config.toml
n_layer = 9
d_model = 256
routed_scale = 1.0
init_std_router = 0.029
norm_eps = 1e-06
optimizer = "laprop"
beta1 = 0.9
seq_len = 1024
dataset = "wikipedia_en"
Below are experts of layer 2 (counted from 0) of a mixture-of-experts language model. Rows are named router (the router's row for the expert), up (a neuron's input weights, with its number), down (a neuron's output weights, with its number) and show model dimensions 0-255. Each number is 200 + 40 x the weight over its row's rms, rounded and kept within 0 to 999.
Before each expert's rows: a language model's description of what the expert responds to; "comes after" lists some tokens at least twice as common just before its tokens as in all text. This comes from a sample of Wikipedia text that the model never trained on. Tokens count by the router's weight.

# expert 21
It responds to: Field names at the start of infobox or list lines before a colon, such as Score, Season, Publisher, Personal information, Scientific classification.
comes after: "\n", "-", "\n\n", "- R", "- C", " was"
router,232,242,179,203,180,220,148,193,148,288,201,230,222,200,220,125,225,160,207,242,208,164,166,189,178,188,209,171,157,208,211,153,158,219,212,186,168,211,219,216,248,201,247,190,216,203,123,248,209,190,266,155,223,248,195,196,140,218,201,223,142,233,164,205,212,239,184,223,217,137,219,156,205,174,249,199,273,191,257,265,244,216,213,194,191,230,213,187,169,221,151,167,284,183,183,138,200,196,170,181,177,175,226,257,212,169,271,225,249,173,283,221,292,251,179,221,229,211,244,178,279,181,169,248,235,181,136,189,220,168,237,263,140,177,262,142,144,190,231,210,226,217,177,179,284,138,137,251,108,165,184,153,154,168,162,143,195,151,172,156,235,218,151,142,214,152,241,182,189,94,190,193,216,222,154,157,131,134,188,227,247,206,243,248,200,246,147,194,208,172,199,166,180,169,185,182,254,227,172,195,231,283,167,117,193,178,193,210,261,217,173,96,249,147,192,249,229,233,168,174,162,214,174,244,189,221,176,235,157,233,229,175,201,174,222,201,108,208,170,110,223,277,263,142,251,137,110,173,224,204,206,188,245,207,272,224
up1,190,204,210,216,221,236,208,188,241,233,166,222,187,200,139,242,211,128,261,223,160,181,198,169,221,291,238,165,213,169,149,111,240,179,173,337,232,110,234,136,194,252,198,211,203,158,265,242,214,187,164,179,183,141,179,247,186,208,251,221,176,157,217,186,172,180,236,161,174,227,204,165,147,207,151,230,174,186,163,163,168,203,212,286,193,222,128,247,196,206,238,238,216,254,260,276,211,141,253,153,156,246,172,184,232,173,243,196,163,181,183,200,102,200,190,205,148,185,266,188,161,224,311,150,186,220,174,191,241,207,236,262,208,185,180,213,261,165,204,181,175,176,211,187,235,179,204,130,235,192,256,226,182,194,264,193,177,229,227,205,195,172,236,195,137,220,254,202,247,174,189,231,112,218,139,246,225,109,219,214,201,212,306,204,252,235,205,237,177,190,289,205,247,211,197,201,176,202,164,177,190,261,176,173,175,202,230,220,286,283,225,197,113,181,228,162,245,176,148,202,214,251,217,212,206,252,242,192,252,197,181,211,155,187,247,246,244,129,198,186,261,171,229,194,202,127,134,216,163,274,239,220,198,108,246,185
down1,170,173,226,123,230,211,136,237,113,176,296,163,188,164,154,127,197,176,294,186,203,178,186,137,226,195,202,195,161,229,168,217,228,156,160,185,235,236,244,200,225,188,209,201,214,148,254,180,277,177,246,227,243,189,239,165,196,254,264,153,169,239,185,210,225,152,185,189,226,255,141,167,205,192,212,293,222,209,138,183,267,213,248,157,136,147,241,207,173,199,111,214,177,293,171,222,252,223,178,152,145,231,170,285,228,248,224,129,168,207,206,130,192,146,217,172,139,175,218,96,199,238,217,205,190,178,147,130,217,165,194,223,220,186,149,199,185,203,193,186,187,185,218,200,210,207,176,191,276,127,176,241,192,152,198,140,219,192,156,174,208,220,198,105,214,199,126,176,183,156,193,228,116,169,70,259,246,186,171,183,178,209,88,223,170,205,251,215,170,216,277,208,199,179,231,182,186,183,193,222,240,218,182,212,215,150,220,186,219,198,214,118,155,181,220,223,246,196,153,141,165,205,212,185,236,247,239,137,161,160,185,149,229,226,264,204,193,291,152,213,191,189,240,124,194,215,199,196,151,255,226,168,187,167,230,210
up2,204,220,188,197,212,176,193,113,180,172,179,215,169,225,228,161,173,240,216,199,202,142,175,225,188,243,183,182,223,241,276,201,233,155,196,185,244,200,204,229,292,234,204,133,202,220,251,249,167,226,143,245,142,200,183,205,249,209,200,214,231,157,195,274,152,195,188,170,207,175,183,214,241,193,246,172,203,233,164,179,201,169,277,136,237,181,232,264,117,291,196,130,256,197,213,229,216,218,272,217,181,162,141,232,153,157,235,170,238,263,205,174,242,180,281,205,216,209,238,234,198,240,192,154,159,252,202,257,144,228,128,220,196,232,213,217,174,143,177,206,196,132,289,141,147,269,207,279,233,215,182,235,245,219,231,219,161,234,261,311,216,168,241,239,162,161,154,160,218,226,219,264,229,276,236,124,213,236,288,190,248,223,193,289,232,214,216,192,164,152,253,296,213,176,280,156,132,181,115,167,213,158,170,292,177,265,182,168,241,233,228,189,206,185,198,238,259,173,201,237,198,214,182,151,199,193,191,200,232,269,187,200,165,159,167,222,172,228,209,218,236,258,156,182,199,206,176,138,200,211,157,117,256,201,204,182
down2,183,157,142,205,168,112,223,188,150,185,239,178,223,179,172,223,138,199,152,198,265,221,228,216,150,251,246,180,193,212,220,238,223,257,193,153,140,205,247,236,188,267,199,189,189,158,198,202,227,190,225,251,197,145,203,190,213,170,153,196,225,230,282,209,224,188,243,158,199,224,215,179,191,222,270,272,82,193,173,215,226,204,237,160,207,194,153,222,180,201,207,202,254,142,112,270,190,192,141,88,196,100,252,144,120,215,246,206,192,174,226,223,210,231,222,167,205,180,214,167,221,246,191,244,195,169,240,230,159,179,165,183,222,206,239,106,136,129,189,216,151,142,157,148,173,187,223,155,215,226,184,224,250,226,227,174,244,155,243,153,204,134,251,227,137,166,226,249,188,177,147,153,184,207,155,177,191,81,230,231,223,228,112,237,164,177,222,231,174,201,218,173,137,160,156,175,233,211,204,209,228,165,149,104,176,222,287,162,247,256,233,170,165,221,205,203,154,225,255,225,184,258,143,222,180,214,171,166,130,250,171,265,141,141,209,263,244,191,205,170,282,209,171,139,254,242,206,233,185,234,164,170,189,219,228,209
up3,165,145,263,233,227,160,259,229,156,258,251,127,287,264,214,223,230,216,154,124,243,216,238,181,175,192,204,246,191,166,228,209,186,176,237,244,169,154,193,142,184,175,279,173,149,150,168,245,146,176,163,206,129,207,183,165,187,237,202,271,198,242,157,208,215,186,183,268,204,276,220,191,193,228,167,83,217,173,209,255,228,198,197,193,197,258,227,206,247,177,162,257,162,238,146,161,200,273,142,168,209,131,192,186,160,140,187,161,191,171,226,143,157,129,132,190,227,135,203,259,139,159,236,182,211,214,253,186,177,194,219,192,262,229,219,242,157,222,240,213,231,175,207,194,222,199,193,204,224,204,197,155,182,197,249,213,266,226,218,224,198,247,176,173,138,218,211,141,255,154,193,222,180,158,294,201,272,230,119,229,322,214,227,249,273,252,186,181,258,179,167,221,209,197,215,182,208,225,259,194,211,187,152,172,198,135,217,95,212,133,199,202,259,190,203,218,207,200,196,184,239,247,229,211,209,173,256,161,145,204,167,220,202,127,199,195,272,248,122,238,196,263,158,249,168,180,131,218,204,189,276,183,187,149,248,167
down3,218,208,237,200,210,211,143,197,237,256,220,162,271,186,218,202,210,227,229,177,187,224,211,176,212,173,191,251,165,236,220,235,188,169,171,244,107,187,201,165,176,269,236,187,245,186,204,244,122,201,201,160,176,195,170,210,190,145,175,226,187,240,246,145,172,234,281,226,128,219,177,285,247,182,216,126,216,183,132,206,167,133,251,193,219,309,268,258,147,238,107,188,245,206,207,166,214,231,205,189,152,191,137,153,150,215,203,159,214,193,203,166,211,183,126,276,247,236,200,235,139,151,176,199,243,181,185,211,237,209,216,172,228,193,150,185,255,217,243,161,228,201,197,163,99,183,165,233,200,200,214,222,190,128,176,120,170,150,221,162,269,195,151,187,131,187,120,181,240,221,189,129,158,167,161,202,243,160,156,176,200,153,164,176,234,222,204,163,223,223,131,239,185,216,241,221,169,230,241,219,276,195,168,316,185,150,255,225,216,178,204,176,200,219,165,212,194,165,219,238,266,159,259,220,169,145,299,138,203,179,211,268,281,200,198,256,235,296,179,167,243,271,233,199,204,135,220,133,248,200,212,197,208,224,181,145
up4,125,207,278,233,157,195,191,180,221,199,213,158,257,207,300,216,239,230,174,113,137,155,130,145,128,194,226,258,176,209,151,224,203,196,159,168,152,176,113,162,154,188,219,169,100,199,117,228,271,196,168,169,236,256,135,230,178,241,242,211,247,249,203,268,189,219,225,147,207,166,176,245,171,255,212,265,170,264,253,267,169,152,265,276,151,215,152,175,174,214,218,241,186,260,237,150,118,206,180,193,187,216,187,228,253,125,209,239,179,234,207,170,139,144,240,200,222,191,152,252,188,249,244,190,214,164,164,213,184,222,187,174,222,176,204,195,162,178,223,210,215,192,201,216,240,190,162,233,182,204,233,151,210,189,236,199,207,202,215,184,165,174,152,159,154,212,179,180,297,210,162,141,235,214,200,197,162,257,203,186,158,268,312,183,219,178,209,134,153,188,178,147,186,192,183,218,184,234,187,319,162,173,184,193,224,203,185,241,139,155,246,232,238,184,181,240,245,225,195,197,190,249,225,229,212,207,227,269,243,210,165,145,220,145,232,235,213,183,289,207,210,263,246,149,193,215,158,173,168,163,206,193,204,211,285,95
down4,262,191,188,171,269,187,174,174,142,207,231,188,218,111,149,131,164,198,251,94,193,198,199,208,182,222,192,137,180,206,165,195,168,204,195,258,181,177,287,218,185,169,246,212,228,174,244,210,163,213,299,198,185,249,181,252,244,171,203,145,208,190,206,153,119,230,264,189,202,165,179,274,200,188,144,196,286,159,260,209,166,185,187,151,207,215,283,187,243,223,184,148,146,190,186,151,212,311,229,145,194,216,190,183,207,228,183,158,159,168,194,216,211,206,142,239,140,268,229,246,275,151,189,167,222,189,227,217,321,194,169,198,230,179,200,170,174,165,263,184,182,166,159,232,160,194,214,148,212,178,149,276,205,211,265,196,205,105,188,194,268,201,192,242,170,245,170,210,187,240,231,189,210,187,159,150,139,260,107,189,184,192,26,155,154,174,194,233,168,195,281,250,218,220,202,228,181,157,236,127,217,210,188,246,208,216,222,229,215,203,173,206,215,153,220,241,193,172,195,172,226,188,209,248,132,250,209,262,213,198,199,261,216,164,259,163,203,268,235,218,193,218,197,170,210,147,166,212,198,202,194,151,127,223,160,184

# expert 36
It responds to: Person infobox field labels and biographical openers, such as Education, Alma mater, Occupations, (born, is an American, career.
comes after: "\n", "American", "\n\n", " and", "-", "| Gold"
router,160,216,201,234,175,275,163,196,207,258,155,105,188,189,211,185,160,262,140,251,269,214,183,231,146,158,259,211,203,238,212,154,208,195,192,172,178,153,238,235,293,186,214,229,178,262,129,187,240,154,197,170,144,242,217,202,208,244,193,179,168,295,229,223,211,158,217,251,199,123,198,183,244,159,170,169,263,242,242,192,211,234,217,220,150,230,213,215,160,216,153,248,238,167,128,236,264,168,196,185,164,245,194,153,207,274,166,173,209,214,228,172,207,214,165,225,149,241,232,136,208,242,198,208,174,214,151,217,279,264,253,204,143,194,155,137,125,199,234,206,199,230,184,212,264,180,253,153,237,152,196,107,139,281,198,116,191,211,150,182,220,271,155,183,196,187,156,258,174,205,195,134,183,183,292,156,171,246,149,186,228,178,233,213,193,201,193,220,180,154,195,186,160,201,168,165,221,179,247,168,248,194,183,220,216,216,141,250,177,118,153,214,137,147,221,176,185,166,156,177,234,125,166,255,218,204,111,227,218,188,255,223,181,144,228,248,221,178,185,185,280,184,249,125,207,169,228,164,267,267,253,250,252,252,207,227
up1,186,150,156,187,223,169,205,245,207,207,137,249,198,136,201,203,230,208,171,223,220,168,204,165,260,222,141,204,223,194,169,181,279,256,193,208,181,192,221,133,187,144,217,184,205,177,281,163,110,255,124,234,206,221,251,277,190,180,216,233,244,178,114,271,149,209,223,141,159,217,150,181,181,201,224,193,138,228,201,171,258,255,171,262,229,111,180,201,225,222,161,273,193,243,209,212,188,215,190,158,121,200,119,179,156,226,192,194,218,254,147,183,150,197,205,131,232,153,186,191,182,160,218,237,202,228,176,199,173,247,146,181,214,239,228,164,213,127,174,187,232,181,252,203,187,230,188,265,243,249,188,211,269,248,260,252,132,238,216,167,129,165,189,228,162,252,124,151,219,145,301,249,170,212,139,209,300,150,202,184,216,189,208,196,260,221,165,258,242,158,260,233,152,187,245,206,217,236,206,160,205,150,279,262,224,230,161,188,192,214,127,195,271,202,204,166,196,220,175,239,237,264,176,206,243,162,195,145,204,196,189,170,156,142,164,193,213,185,300,161,231,218,207,270,216,222,154,189,255,176,222,159,207,266,197,277
down1,99,238,248,211,187,134,232,223,190,150,185,275,143,282,229,131,281,221,201,178,187,156,210,180,139,233,127,240,168,280,157,186,157,190,181,192,189,226,207,131,166,171,212,234,256,207,138,181,268,187,198,205,147,159,162,155,179,154,180,203,163,168,233,274,213,172,200,172,161,172,237,137,195,241,199,235,140,223,180,171,268,162,208,203,211,111,209,200,208,193,125,177,146,193,257,109,196,239,187,224,147,187,138,184,258,186,257,211,172,273,250,193,180,226,277,227,218,180,217,107,191,220,242,233,245,199,217,162,222,191,179,265,155,181,142,225,206,235,184,234,165,248,236,128,325,250,186,243,231,191,185,236,211,197,216,198,231,220,199,188,157,211,221,182,247,245,222,197,191,235,140,224,166,183,231,196,162,226,206,234,193,129,270,289,186,255,224,194,247,194,175,189,186,178,162,183,132,195,156,220,224,237,231,252,212,203,185,225,220,133,280,140,197,224,165,199,296,181,232,193,240,234,184,217,220,188,232,141,201,205,193,191,189,229,255,202,215,167,225,261,159,193,192,191,149,143,240,243,270,203,256,236,162,97,231,232
up2,196,173,208,217,200,265,240,189,192,137,239,276,261,212,164,232,208,182,212,204,162,157,172,155,139,217,252,182,140,89,192,242,179,143,297,220,225,217,139,188,195,167,161,160,262,180,192,202,149,187,259,163,288,208,201,242,198,241,215,206,186,219,134,167,142,283,227,221,110,267,216,209,253,198,194,138,237,168,199,125,192,214,170,208,235,180,258,252,85,215,168,140,221,234,228,217,187,159,185,272,215,204,176,221,190,181,225,153,205,151,104,217,200,189,186,164,138,179,202,184,221,178,156,205,151,227,146,116,222,165,203,199,212,213,187,221,166,211,202,212,179,135,164,225,129,267,189,184,185,164,228,194,209,208,159,168,264,218,206,195,226,174,144,220,130,244,221,96,225,227,177,147,124,191,219,227,267,241,194,210,197,186,224,228,158,234,273,255,289,218,190,146,162,198,117,176,180,177,216,196,195,212,163,234,204,274,231,195,240,183,250,177,191,178,122,178,233,209,173,174,187,161,180,210,285,195,256,155,174,230,215,229,236,201,229,234,196,239,238,164,180,249,126,149,230,179,218,291,215,144,192,223,140,157,211,252
down2,160,174,152,214,174,139,280,156,182,145,207,98,140,257,235,226,174,185,225,209,215,203,174,217,221,200,186,184,174,205,220,213,192,145,227,235,207,210,318,156,238,211,222,156,225,250,182,218,235,215,154,267,155,218,156,191,172,194,136,211,222,255,287,253,275,167,223,219,189,143,174,254,176,264,158,275,161,162,202,209,205,289,221,253,262,159,208,136,273,190,248,217,102,117,151,178,175,223,156,195,239,243,277,138,101,201,183,259,208,178,215,245,182,178,209,173,169,147,128,188,142,260,94,201,160,82,213,147,196,224,157,170,219,227,210,167,242,224,240,208,157,197,166,173,130,197,230,158,272,165,207,233,210,212,256,258,260,181,247,177,245,190,193,166,170,244,165,225,168,249,172,201,244,171,213,202,237,178,206,168,214,173,221,186,278,183,200,228,217,237,176,235,153,233,212,173,199,196,244,210,178,248,87,180,205,143,239,220,206,200,205,199,217,186,175,222,151,221,182,175,196,211,185,154,181,202,187,222,196,209,234,178,153,186,136,235,159,178,116,221,191,206,183,239,205,200,214,223,144,161,257,150,217,238,145,228
up3,224,180,239,113,164,166,230,227,225,202,158,269,201,244,185,164,225,218,174,171,181,227,206,171,174,194,151,176,200,193,158,198,180,145,217,179,278,124,172,178,169,154,154,129,236,285,220,197,178,216,224,242,248,229,245,121,181,202,144,173,211,180,237,146,170,194,169,265,169,257,152,274,231,188,253,331,235,221,258,183,194,117,229,179,259,225,206,156,166,229,183,192,159,239,165,175,139,227,206,195,233,164,246,257,122,229,172,202,254,250,224,232,230,238,169,226,196,237,227,175,158,216,208,214,125,153,238,176,183,196,253,202,199,216,159,214,216,241,239,193,213,201,228,171,185,184,237,254,239,218,177,218,230,112,165,214,167,162,194,176,185,232,126,201,194,138,238,212,191,159,205,176,282,230,224,194,161,250,245,184,193,308,221,225,271,163,199,214,185,133,232,182,204,116,212,204,276,250,216,128,179,224,237,224,269,215,263,168,232,205,239,199,218,166,214,140,141,246,159,200,168,213,189,198,196,141,189,205,206,155,144,180,189,127,178,184,238,179,304,221,232,319,153,225,177,159,224,209,214,258,140,111,170,214,182,226
down3,205,193,151,183,189,212,246,163,214,255,103,213,146,288,204,123,167,204,153,228,189,210,209,146,248,156,145,154,162,172,211,232,152,192,234,274,186,204,227,287,187,259,192,224,223,288,236,288,181,143,181,203,140,258,145,208,246,218,124,180,187,224,210,153,230,198,198,109,226,165,160,206,132,183,163,264,206,238,183,171,168,143,208,226,168,230,188,167,196,191,215,172,210,247,200,187,179,202,197,135,234,206,254,265,202,153,188,163,183,203,183,191,194,208,184,151,210,291,197,196,175,153,203,203,193,221,181,222,241,230,187,242,203,213,221,224,192,181,202,154,195,235,182,215,192,187,217,203,267,199,219,219,159,203,192,189,211,205,227,205,154,180,183,130,245,197,231,190,189,201,232,91,176,236,273,246,113,246,200,208,276,250,115,159,144,219,193,191,175,176,201,198,186,132,157,139,185,200,209,212,314,172,223,226,202,242,189,296,195,122,222,216,206,218,177,162,214,145,174,84,182,122,174,215,233,191,225,253,137,149,258,255,162,196,197,153,190,140,256,161,231,148,168,166,235,167,232,174,223,164,113,246,214,117,247,139
up4,222,171,193,201,148,220,191,155,115,249,213,169,162,229,231,143,186,207,220,176,183,173,149,312,258,172,213,184,275,209,258,245,188,186,152,258,157,186,208,210,206,175,226,188,267,209,246,150,215,236,223,235,147,66,190,199,135,219,118,259,153,214,255,178,228,250,225,178,183,222,169,201,281,197,250,179,176,217,215,194,266,220,210,174,185,142,104,156,136,209,156,237,190,211,252,162,263,224,172,220,186,181,191,226,152,160,172,191,208,102,191,209,140,224,217,225,205,267,202,170,230,217,251,225,232,247,178,121,272,248,177,183,205,228,204,184,223,201,232,155,196,239,194,167,214,179,171,183,175,208,74,259,198,241,175,245,255,195,187,228,175,143,233,165,226,173,209,171,195,196,151,155,252,160,263,92,169,129,201,191,176,236,166,241,181,244,161,159,232,211,240,175,280,137,255,246,158,209,195,161,186,271,217,205,136,155,233,147,149,193,199,230,166,199,125,222,241,226,213,246,204,217,159,194,197,173,199,265,210,201,183,209,235,220,157,220,218,219,234,208,201,144,100,266,206,159,173,132,232,210,137,212,184,188,219,237
down4,221,163,172,240,212,211,147,223,245,172,232,280,192,148,218,218,220,184,195,145,195,242,204,208,282,185,216,177,218,173,137,206,191,281,218,145,117,320,111,213,164,242,194,264,157,186,269,183,236,265,206,210,222,211,179,165,197,182,158,131,261,193,141,215,207,166,219,171,239,149,178,242,168,221,165,138,244,188,222,185,221,95,174,232,208,227,240,225,194,189,188,236,220,171,227,242,205,277,184,205,193,179,135,272,201,234,199,120,187,201,223,241,289,164,137,237,230,168,217,249,113,218,270,280,177,187,179,218,148,203,242,166,238,245,187,117,172,243,189,174,187,217,193,307,237,209,139,197,241,192,156,239,189,150,175,234,186,224,169,194,260,191,238,111,163,131,170,192,209,220,207,169,205,265,213,229,192,171,157,200,215,188,223,176,200,182,237,213,181,214,238,213,263,162,198,193,169,240,209,170,251,220,186,155,184,123,167,168,70,172,213,247,231,182,174,208,225,174,162,186,182,145,185,278,236,218,242,212,178,170,196,223,179,236,188,199,185,285,203,237,253,207,147,107,137,148,180,179,234,174,186,251,165,195,165,149

# expert 48
It responds to: Numerals in tables and census figures, plus characters in Greek, Japanese, Chinese or Arabic text, such as να, 通, ن.
comes after: "1", ", ", " ", "2", " | ", " ("
router,198,274,230,139,214,262,198,194,180,204,226,249,257,209,158,188,209,149,212,268,250,246,221,231,209,202,257,200,150,129,169,240,216,135,125,152,223,277,243,190,205,225,250,180,177,190,259,110,210,216,219,210,182,196,264,158,226,183,213,222,252,165,218,194,185,203,111,187,250,200,202,177,195,185,151,216,215,225,176,220,235,184,125,182,224,162,234,186,270,200,201,214,199,194,264,226,244,174,183,237,185,166,139,211,232,241,123,211,179,230,102,189,190,254,221,191,247,228,181,172,202,264,195,187,215,170,153,252,217,180,204,188,230,252,170,172,161,235,214,212,219,158,145,238,245,220,180,232,252,115,243,147,272,241,181,217,164,174,188,149,307,152,179,208,258,166,177,188,172,206,246,169,198,213,200,215,157,264,152,216,211,151,101,219,142,226,211,153,182,216,197,231,105,243,208,188,151,259,249,157,212,150,267,196,220,177,246,164,157,173,147,249,128,175,237,137,173,173,210,202,210,122,180,201,232,162,199,258,212,242,241,240,128,305,205,231,219,244,177,289,261,138,193,154,186,248,223,191,215,185,257,197,272,240,134,219
up11,224,264,150,165,149,273,201,166,221,210,130,121,175,287,227,233,154,227,168,176,187,117,249,202,250,234,241,204,177,186,260,164,206,259,169,197,205,139,176,179,178,248,143,204,217,192,123,212,132,220,183,242,177,164,143,244,183,262,157,168,211,136,121,210,198,166,212,189,179,257,224,221,207,178,164,194,237,163,137,226,128,130,196,201,241,178,212,246,163,153,243,232,257,116,161,169,226,204,238,276,198,181,196,152,152,228,146,210,205,199,179,174,239,255,246,118,223,176,245,223,198,229,155,219,195,225,278,213,143,235,169,235,141,220,221,176,202,237,210,178,297,230,207,181,135,258,166,171,197,191,163,196,219,208,203,223,131,266,264,213,163,266,223,202,177,208,76,218,218,136,191,248,211,228,191,151,218,170,191,183,245,217,244,257,172,136,226,221,201,175,280,238,190,280,168,164,147,178,177,278,211,219,230,251,212,249,148,134,185,148,202,186,237,166,152,186,201,268,173,217,145,218,228,113,163,205,204,212,185,207,214,196,244,132,137,146,211,196,253,197,145,213,199,231,202,216,202,147,213,246,255,249,200,213,175,219
down11,158,189,201,190,240,174,244,224,243,249,250,253,233,178,203,197,203,213,110,226,187,180,168,207,196,171,157,172,153,129,116,160,159,162,246,170,239,246,277,257,187,177,260,261,143,263,132,189,169,208,217,109,172,175,257,162,134,182,183,208,197,250,209,255,216,196,203,302,240,205,180,117,225,207,180,244,203,200,216,251,246,261,169,233,213,173,124,144,187,241,110,214,191,211,202,169,232,206,154,257,212,259,107,208,213,234,221,159,221,225,116,176,244,185,180,153,218,249,235,185,192,264,183,153,237,193,212,154,166,175,152,221,203,218,232,216,211,159,230,286,171,217,195,224,182,206,223,203,213,201,193,172,221,234,155,151,191,212,175,194,237,233,178,181,245,188,232,113,204,153,312,134,161,130,204,132,161,212,187,198,213,206,186,220,168,210,224,196,219,254,218,199,133,144,240,258,207,248,194,148,235,184,193,216,249,223,230,185,205,265,265,142,217,226,189,189,229,254,188,163,213,123,167,251,144,271,162,197,149,177,258,237,162,279,218,209,156,217,197,141,227,177,189,177,250,103,269,190,201,172,190,153,163,160,145,156
up12,184,194,187,184,280,114,224,258,181,225,246,166,221,252,273,250,172,229,237,164,243,198,135,214,185,243,170,196,152,207,237,189,202,152,201,182,148,229,157,179,179,251,125,218,271,214,252,251,172,246,197,201,226,208,151,215,164,187,159,179,170,276,118,241,259,156,201,120,234,215,213,222,169,269,218,231,205,144,271,246,186,212,178,183,170,219,196,191,195,148,167,159,174,161,140,243,209,247,197,248,224,205,239,251,206,154,194,192,156,225,191,146,254,182,182,226,165,193,253,213,246,199,234,103,158,215,141,237,183,186,155,281,191,218,294,191,185,262,208,180,239,190,232,231,185,157,262,203,203,251,103,222,125,250,204,209,132,168,263,168,159,220,225,155,205,195,202,260,240,246,199,302,244,247,184,210,186,206,178,169,186,210,213,210,205,227,218,171,180,218,161,189,168,243,234,170,210,233,122,195,138,239,215,200,108,178,240,170,303,247,163,127,245,213,218,193,155,174,194,157,173,217,165,212,281,145,124,165,156,192,119,206,271,216,170,158,242,189,161,202,141,200,212,185,204,152,194,181,217,192,178,216,93,198,213,156
down12,228,215,170,182,177,208,232,197,215,296,177,166,145,264,240,148,145,128,209,186,230,239,135,228,132,101,216,155,243,165,162,193,149,177,135,262,256,219,192,282,262,243,224,188,177,166,146,198,173,167,190,223,267,205,194,239,177,234,215,228,147,172,250,241,215,140,170,195,187,173,184,198,186,252,209,210,220,270,212,280,178,124,196,186,157,181,227,189,142,200,225,131,244,217,179,134,183,163,190,250,234,204,244,190,300,209,202,241,224,197,251,179,164,233,146,264,222,157,253,170,251,179,217,164,238,198,164,139,207,220,245,168,237,167,241,247,206,146,235,155,193,260,160,175,225,151,286,174,154,188,185,211,213,173,166,144,266,137,158,158,155,170,173,186,165,177,245,252,164,173,198,169,192,217,222,187,190,123,145,221,207,135,263,188,248,195,33,198,209,114,227,159,192,156,192,269,242,223,239,236,142,205,208,134,205,219,194,188,173,199,240,186,141,212,167,118,241,235,167,161,224,207,225,157,195,189,217,238,193,199,229,214,265,180,150,227,227,197,221,260,189,170,166,206,187,244,189,170,217,203,269,190,260,228,230,211
up13,169,262,166,225,208,180,214,177,216,172,234,152,251,193,139,225,152,223,218,163,210,261,111,273,174,165,175,186,212,206,247,190,207,162,207,160,166,134,154,242,184,258,155,167,236,215,191,177,191,170,220,111,219,207,200,177,246,123,265,286,214,198,197,163,176,232,183,128,127,189,138,213,241,253,277,189,227,171,218,168,174,211,178,129,163,167,161,200,184,221,268,167,226,189,209,196,198,217,196,200,246,254,174,252,205,185,269,216,202,161,173,181,186,237,106,197,246,236,170,188,162,158,168,146,308,149,225,193,211,205,197,193,194,169,195,154,226,224,203,202,185,263,250,136,253,196,244,144,175,241,254,211,207,160,217,185,171,141,185,186,171,164,167,190,138,189,283,220,149,227,169,220,224,254,228,176,167,137,182,202,199,246,265,247,291,174,122,239,244,128,185,207,229,117,126,98,217,145,144,201,171,206,184,177,241,163,240,256,189,209,197,170,246,214,188,184,235,238,232,216,175,287,253,236,177,295,224,224,237,254,127,151,172,227,232,186,174,132,172,146,190,257,199,207,197,183,155,217,153,157,177,269,199,172,211,234
down13,178,185,203,230,221,236,150,180,269,156,206,189,227,197,188,224,190,157,140,208,258,249,205,136,257,202,145,225,220,199,234,251,134,237,196,196,208,219,146,237,189,201,227,153,152,232,216,182,236,164,119,170,210,270,240,247,172,143,232,232,264,204,129,104,228,206,268,122,159,173,195,231,197,245,209,230,269,155,233,168,160,208,281,186,209,204,204,285,223,161,186,200,241,208,165,190,159,182,218,141,170,156,240,136,175,167,217,195,162,173,196,133,160,221,221,162,207,207,214,175,219,111,199,166,143,108,209,188,251,282,255,214,208,189,131,213,204,192,254,155,219,188,269,217,167,211,164,129,292,181,224,219,227,162,202,208,194,172,235,200,238,244,176,185,195,174,147,197,258,230,233,190,170,193,108,217,235,260,140,218,230,180,249,208,217,222,234,138,224,210,238,189,232,182,238,123,215,225,162,240,264,210,307,248,217,191,165,126,190,116,162,150,124,198,189,259,179,169,164,225,188,204,212,227,166,196,222,182,132,173,203,130,188,183,170,238,276,205,172,181,192,264,166,203,248,160,139,204,215,270,155,213,163,109,232,161
up14,194,159,169,227,167,232,164,211,198,169,253,254,246,242,266,226,159,173,167,183,176,198,210,275,151,260,140,195,153,204,200,143,170,217,189,212,190,227,196,188,198,212,100,200,224,159,212,202,136,206,148,165,197,260,228,207,262,234,126,166,158,227,241,150,141,230,156,151,172,195,191,219,227,173,155,161,200,215,158,137,185,200,227,166,216,182,76,172,157,217,172,134,208,245,198,246,207,247,189,178,239,169,230,202,87,224,179,219,137,146,246,174,211,262,151,143,156,216,193,239,266,233,126,184,198,199,171,216,159,168,196,120,244,168,248,191,208,234,166,207,276,221,217,201,184,177,182,231,284,190,195,251,203,300,210,229,207,250,196,217,113,207,235,243,155,245,241,129,205,200,139,226,301,163,215,188,171,199,230,129,151,233,210,167,295,177,198,275,230,131,175,167,241,195,209,193,207,214,127,174,227,191,170,178,138,172,161,210,164,171,147,207,219,154,234,192,200,189,204,199,206,262,255,235,187,174,246,269,292,139,192,139,192,166,232,200,180,153,146,186,228,199,185,261,241,197,238,221,129,152,135,212,187,250,191,223
down14,222,256,171,154,160,111,232,217,222,165,239,196,243,234,204,204,177,164,199,184,235,160,220,141,215,152,159,173,244,139,227,219,211,239,220,167,132,175,227,143,103,217,179,241,179,148,225,191,274,158,191,179,133,205,209,127,163,183,179,203,227,145,198,177,176,140,158,222,144,249,238,231,201,227,178,120,177,134,179,247,213,153,295,257,206,209,213,188,276,206,138,196,134,104,196,208,174,211,140,177,130,221,228,150,247,175,197,198,231,236,139,216,213,167,253,180,163,227,246,236,190,186,160,227,137,212,187,133,168,197,200,184,228,198,153,191,181,190,188,141,163,152,249,246,136,233,217,83,190,221,203,198,200,214,186,300,228,157,232,152,262,191,238,253,263,203,183,186,199,267,213,236,223,136,172,220,226,151,198,296,218,193,145,294,118,238,247,176,219,239,187,133,222,200,192,232,187,157,200,219,161,213,148,186,141,185,249,195,204,262,249,233,224,177,220,213,172,163,197,221,212,221,224,257,229,170,170,229,215,218,249,179,227,149,263,174,197,215,149,292,153,143,184,162,199,204,242,210,159,115,184,169,164,244,175,158